config = dict(
    experts_per_token=4,
    d_shared_expert=128,
    router_score='sigmoid',
    groups_per_token=4,
    max_steps=3321,
)
Below are experts of layer 10 (counted from 0) of a mixture-of-experts language model. Rows are named router (the router's row for the expert), gate (a neuron's input weights, with its number), up (a neuron's input weights, with its number) and show model dimensions 80-119. Each number is 500 + 50 x the weight over its row's rms, rounded and kept within 0 to 999. Numbers have three digits each.
After each expert's rows: "mostly gets" lists some tokens that are sent to it at least half of the time. This comes from a sample of Wikipedia text that the model never trained on.

# expert 13
router:499397498468582486577559484579549529430472387464518470493611528473461457585584514480502460531582490557567546449469452526
gate0:492579522461585501481480426539462470508478497480532528499444568509539476483500523610483537521533532673440585413483465476
up0:480453532483496486532479396399492505512504615491516531486494602586517525429520465514525419439478505485449425474416431478
gate1:497457407464548438579406479483626480498435569491556557519493409529457483547492454421507512481495552491594590518534459408
up1:513483521518519486573643621497523476501579640518478565474513479458476574497399424477510501494530523511572566508483554481
gate2:530473487492598600633467528502576508508474545495511504496564521616436426465490509541581514512532507465471563430543473436
up2:482407462477526448512581506517516498484571433439417530531468432438475541463496464574500480523511547469561497520540564451
gate3:509456507498494470551469546446551538535447564567523536566527595503433537562565624527518597503553578546516508498544565468
up3:471468497474526572455432433540510474557521468449587472446490421525568540425574502486401428561401454506494432550515509613
gate4:457365623496571585457464488466457472523483487466458480489503501563541441476453492610569504455606568517504490486433542522
up4:555503497522483399521486459497520418443558483424450417589469546499476489496496392483532572489501538616564478484541511520
gate5:456452517407482516485520483597529482537456493526498515555594588514487505430516514559540508509459531610534465416398460438
up5:501533443486429556449507556510620544563510547533467579429488520433475483553484553517576464542464489528449460505475440481
gate6:443484474464524487482491492457524534533481521532438489496524483424477522497448536492473513532577535440511444535427453575
up6:456488398492488570531526462398575429502510535480434511467518507609499558546487464421513494468417497492354459534452561569
gate7:440428501502455553505574549558493525539432588518427603522547444555493543522605492491490499480603454422531589517473433446
up7:434522552473446479537608538501473472507429502558412561461445555529498547490524411515478529496524497521424526451511487506
mostly gets: " was", " is", " are", " be", " an", " he"

# expert 15
router:503599474430436514530512526547459520486448475475511538518545600513525487480524526505513550561503484553566513497526466552
gate0:512585458526404538484465537535524415447536501467499524506524549545539508527534531435500511530530471573567489530600540561
up0:479450427494621401475469564473550489545556504487520465485545504419455520438475471538471441438427475395494605501546508480
gate1:503501566477474587513550477482536449452511456448501538570477505493457512552542532589537627511456594501502494480510520481
up1:430479600444487498511484550442508444455518575466506495622526478598489582464563507574497382507473540540555526521467436420
gate2:481512360425458508526465557421569454513518498385520567508531492579478492614536471415448530543464415505500504514436462495
up2:524474583543550481467601540514503493489527524501472450542470561509509581535481495484468429413475473472461484452505522488
gate3:461538508485442491568484606579600519556562498512496522520454572447509502460602567554544494460411524525531462423575485497
up3:526510521538542433420507488537519500531541471486523485540484562541479514575540447532530607552504449550499575370505457601
gate4:571549497532520521526548479565517533527372467465505583541429521535391391497512534523486465552526612526539508610427540410
up4:475433556479499485496549589508525497539397495486547445592465522522425510462509586558469480483522511548457461509522469422
gate5:504605433513578537552538502606456468427543532533501534475656470511499546516512491570560508484481500443451439525480540485
up5:497454459449486449494449492461578532519513491504453483512475571538344595499445579532519531469530445492532520538438423435
gate6:498610527468446573552436510537476533459476528536535434498630523577355545388518545545563450492539450458559528525497423409
up6:448479501454514513450489571530494554570533418537425521530501487397474519405480462479443562580479485451557400492548391551
gate7:480407515499586640550596502497533454536435491532454486432473434396451455452513566458463509516540492444397561521391499590
up7:455560488565521583529517509534434486615483530478432475519475507485520550579446497563537502474471530405490502401464391587
mostly gets: " Russ", " Dan", " Brit", "ć", "useum", "č"

# expert 10
router:442425470478587517479507428495511536487523431617518400499529457435524587491478472445500487540432510604451517444473447458
gate0:412488440393530560549475486509439497484497517484546553568508494401530430622562475496548504514503551502486454490511476400
up0:570521512499429501475466459458547526502537615491513402411493454481564506458421627547450476615530479490470594553514448529
gate1:491501425530493437486504432475417552475613540535596434581464550504451509539502510513570494553476506474540532463328471427
up1:484449563536496481462526498496544601567482538506536602463486484521517582526604520452462469531507522501509517550511475575
gate2:492440511494430457500560567509600474567567605539548503505551482487521582535458601429447503526522472572550579467512572501
up2:471495434466558521556429537527506539498517497531517429500525543482532502555424488504550527602572488515552542537532493556
gate3:521487481467564496554527547494491502517495430411563441539452529535517521489565512555557492580552542548495516521449447433
up3:458472544508557532470515511492491454481534400495558406555471562566493461552508461494529436593437494403444462499499507549
gate4:473404508513482504543451453531597595462524486575473447523582578443467570574476536493465472429544505531550522557448529626
up4:491512371530496468587462567452436495482450530489486509478456465614482573446487439462381422552463548536507564473553496446
gate5:464494484528446512544556494419419593530465519502463532556453447446481516490452477504509429499479612618500457452453474431
up5:449472500496415540502452424459575472538479488405388610502418457571538546522495580576550462472515463500524392530541488544
gate6:484476412448541502571589510488461491435497431561486534579536602587525564510515561571467505545474605590519473435456524438
up6:549526550566445475453529414546537605483520526524605589532494465550496518527520484451493473430573562531443604543534506498
gate7:535429526573543425389491520478467475441396434465489507476512444533425470546584579506432550635546494553490444522461445398
up7:462443482477528456437530502451507578474424501496473453524499503458445585404504515507550511564436519483449437492531482468
mostly gets: " his", " first", "==", " this", " its", " new"

# expert 9
router:557446457402583463533597479450578541501475453505499565487502513485507453551481514445472475529390443527479509507442447563
gate0:510480480472466511528419487382651544558516491445519552501452538395482443503493505435510486495526485499476524486488468490
up0:483485458501552525429478502562548525474466379484484549495564455527513515568495552501532517582439493520523470520531603546
gate1:500486577408445400487545476492446602503496391546550385501543428551562481550468565516507451436502532504491438441554404489
up1:496461480533498576569476524435503464487500535537457507501475610534497556507485540456552566454545466479451494388540514495
gate2:478427501460574462522554491538443525467554460427438447515476523439516410554465529478526586567448555504494532460406531441
up2:470538523538496503523484450518432627561552498541546482395461488519499450517517478513566482508451453392535399520404501461
gate3:521418469463585564445507509502511499550514532604487499583556528463492467529520492429433497456494476522514474413509468441
up3:461422420523513414497496509351420504582506429511429507483506451417596519439503515504451520472557561482468531516421507480
gate4:540452464368562421556500458437464525462569466563526570538525553496424581452496539492469542464402517493498520594480420600
up4:500494481489580482508558451526407426523499498496501492491530630542491569540567501456479471487473599494496458479566446545
gate5:546465558474532586524617507329484539518476474470520523503516500509416502489503462515486444574422402556508499530555502436
up5:408538513550515493492537427517583468468492524613559523508479513495534458539535483545506544472502481523574546396507493460
gate6:509536414447540463557510508422566444537518373435551545509532411512539488624531560480480433515532482512521549572460522487
up6:482537472487580435599518507562386555431510552507495517519527464562452549426526531517414470513483505409533488504490469529
gate7:446481434540499418500542523451479457430537509493534569531457505575517467508514478491564464567458487434462467526447520431
up7:483499602499435565492489486482577533523554503485442531450429512548473534516473471637520504459513492507454452460501611493
mostly gets: " work", " sign", " class", " year", " add", " film"

# expert 6
router:528534414410486502630545488612540464492448543473519484437470639429513440524454548585459479503459557560537446536462436537
gate0:540492489488499471606493451577477533474498513505610462550415505522511518462503558412513491500495530467567540490510440468
up0:480392502511515461487419418436525546536528523436446541556506532455499488539555503519579455497444541516567497522474439550
gate1:464551396461471472545519441505557431547470446501598424437525495425501449461514437487471399461447516430518442529384496480
up1:440483406550518428479579572440455475510586578475483479480450493509482566511413567499484489468532506494550560492496537480
gate2:475475410510401410443441546494441517419472559450538519516461485547554494487456526564455460545490469494456503535464540448
up2:526438513544511478385492466432474488492468544475488548545491510468529543505454526512420470365516576551558548547492488592
gate3:540572492561476475543555530448579509510562479534479456531423542472509500461535552458395582549518523500517461485476363589
up3:446468501577501506507573501571541552490573471556518533515466519567483454522473509448542513519538482534454567535493499491
gate4:466519521425513478562524494493505518443451543510544466532561577491585501549573518524410457594629621542515540499564512481
up4:562556480520505502430422496418498454543469524469482464597508586485525578474517515494513542529492462540628422547525456436
gate5:453524468372355440530641498450511515438478526511387548574445521450549484507530486516597472497588593609491445533544530461
up5:594471495476380499477482526396527461450556436448524422570542589445515405455585529448493535564457487539546514422579544477
gate6:459520442464547610565462457551536590467547506458581533568501546425538514572483504521458451511530558590492456465491541532
up6:393481510577565402490601474593391479524556578518551494551499415494489518548440362443532461523452436457566479492499592625
gate7:445517377535492527442637509596512602481491463547525537487476437442546514551482520603518529555530609498550519630450571462
up7:583507502542512585534488586526510480496481444434526414439480504434501509566511484510388545553515481590503531407530546546
mostly gets: " Al", " Le", " Am", " El", " Gu", " Y"

# expert 12
router:436539443490436438536469561486505481469472519484469543481512549455581433432480578530462477455511593526478492578489515478
gate0:487513471492456460640461549389517448464489464489468458504524474496577466443467416513486501450489509490567428455485501419
up0:530522530457456467389528406553447584469509498483524501527544498474499456565535470562535562478471480538338581539546482487
gate1:454511525563535483499480488455479511455486564549526471560428502471516506469389577470481474511443547495508513558477602533
up1:544478477430485387522554407544539446526475492504495473510462499571481617540557458495541536474421480493522400420542384483
gate2:424421455407495457478393493510529460458539407515518544477503478516480518527497480479544583443485541510535461649502450486
up2:457568520507444610450512460677562445493436516449454473510484493435568529477527512517546450467471539550469544451527501462
gate3:508503474391500550526469483490568477513454496562526501586482530557530491466523482508469553455476475471558443552467474467
up3:552603468511553530495487435518515517562463468492482422475527461346466513461559516533501423601606479524458457555544490494
gate4:446588469510480450488461537484521526371504545509508620549539521415494509433488500556471486428499496506550483461410566548
up4:542484476579454525370636602504427499470546466476470535524450556423527521500530521564584493487493491401527501511424527465
gate5:587459528502513400526583580486590510455520491587480522528511573557470483496433574370485435484510531453462493442463487473
up5:440538569476457515507456576549459500533496495458541476397444469529561521581536518486526479569486583449517387471494552544
gate6:480485539391556424499457567537495463426531486568498420475497493538440513523383508487417446428397653484489502515471477447
up6:463391577512510504491555567498423480443536515472532574600459434539536562508503460516557459508546546463546490457454476529
gate7:455470473541463467536535499534522441551579463511416409461484492507398526564510602511429463486558626454481512510487529587
up7:499462557450502470473419489525496491532563620480575527522528487537558526435435492533385535521533465613512492480485525567
mostly gets: " John", " Mc", " New", " Bar", " Sw", " Is"

# expert 14
router:480540460472490556491588524602452559509471472464550425537473525485599514465498536531525481400491571486551520492489432460
gate0:522479587492554422540539481513540565548543480389544464401487563466491428508571570534491450416534545458522558529537527457
up0:481571536474469516567453511366545492583500496509491518376496524459483420415555558539512485497519457420528521568523522411
gate1:474385477470451578555544452397481543500505571480429543564464571512648572542438540577551532523425567553447545521482451522
up1:503502491490613503529582517534536538510540569504464537477438478462554583551463522335497536522494513406438514563529523470
gate2:493436534457493483524516475471445503434482549475558488491587513520485466523525487481602472419489632488402461469555488553
up2:554483502515513563483527587485539513595400416505539517498567496584468471465524568456487523483511407498475555515440495505
gate3:407544467509487483464583472476522467466583539426524511589511484416509430418598519476459438425480467486555465518433439463
up3:533478452497522479450585457444447531513514598454554479511441522456433440508577554412450487464551434489532526557508523482
gate4:466535514481605485508465497547544483431479587490555524518532587532550530469455578494490488478478542464469402513546464467
up4:604439480465580443485516525527511425524440497518539480465557522496443434539408475462505488502448569489523484380534499452
gate5:414519505537466491582559590461572548558515477547532486553475492583534411420477553529555541407461486547471565505516473468
up5:460546425544507512493493560551578499471425528501415527546527563431574511427522498453525451485467518521426508512448423490
gate6:485536531470506539492627517564547459482420500449546526451488458479392526518469551418475525553563580460532511507455536640
up6:521587484489519632449534485510461496508456515491521517483501515499580543507492508503519521482531401472422437496436451538
gate7:595508417477506489442488519538494526491576510556553427582439487535554455508531562567521390507510597503523558432486520553
up7:572507509479463510429550499506485541448477500463632448521502426462526453566584649606526428533577538531456498556470489525
mostly gets: " World", " National", " Total", " League", " USA", " Air"

# expert 8
router:451551496525582495466503417411534557460515403461490560474565398482534465549620465450544510477540449473438577576414569527
gate0:570503468543422532540518512451531554527484479482533509483571447503576500500564499534535519452513476466534474533555524546
up0:568460534477544523506561488497442392499518546510563495480478485587465521494584374520502463545525459501465569473471621571
gate1:552628514508503472545419510487520442497487481410536494474460482544514449494542460536444527577521465475551436479463604543
up1:491555575534542532575416541535426477442497471548524455499424458487493552506504571534415417529530548484503507356441510551
gate2:491463509445478518536517560472478495482518518467413540455483482465467460533435533523553446586565493401494480429449525520
up2:502616559497403458513554511501375401497439509520570461440582473565414444452538478561514562557523490404523527414550497523
gate3:469557546530588471460508440412531554449533486507575545431510426467532496523511349498492527452522428483482522536517457566
up3:541510543501490400550587512507481510437478514495465532492459483442527443498524442469543483553507505525528564522437493468
gate4:527421602494546503420487471559580490499457473437503529501477527467518470448464430467480563562394610549470452541425507508
up4:489497405521480571569433501546560446441420474419453432514437507488432458527512503408411554519489450439501481454574438556
gate5:531443405489603500541536557425437433562576518499434589475474506419501422532518555491514513390333562500523499506471497552
up5:494476513553529457476416504463535412461442551556469464515435545450492518441489476559519528486467427432541548540553486412
gate6:524586415532456500530503417551503480487525462501463517520530521524575464458528362459513495437475462620589539524390545507
up6:564395461543661572404571539451481436626470485501536461445500430475558526508493604372594465421489500426441557540564535467
gate7:516474437479513520464470450435521347380568526507514442472533519458588523532442461493600524571519468519565490532477579481
up7:537457501486550468552513500446457472503526549460434371497521454513565434538544463490474532527505521513561535556478421516
mostly gets: " career", " station", "ution", " first", " government", "ction"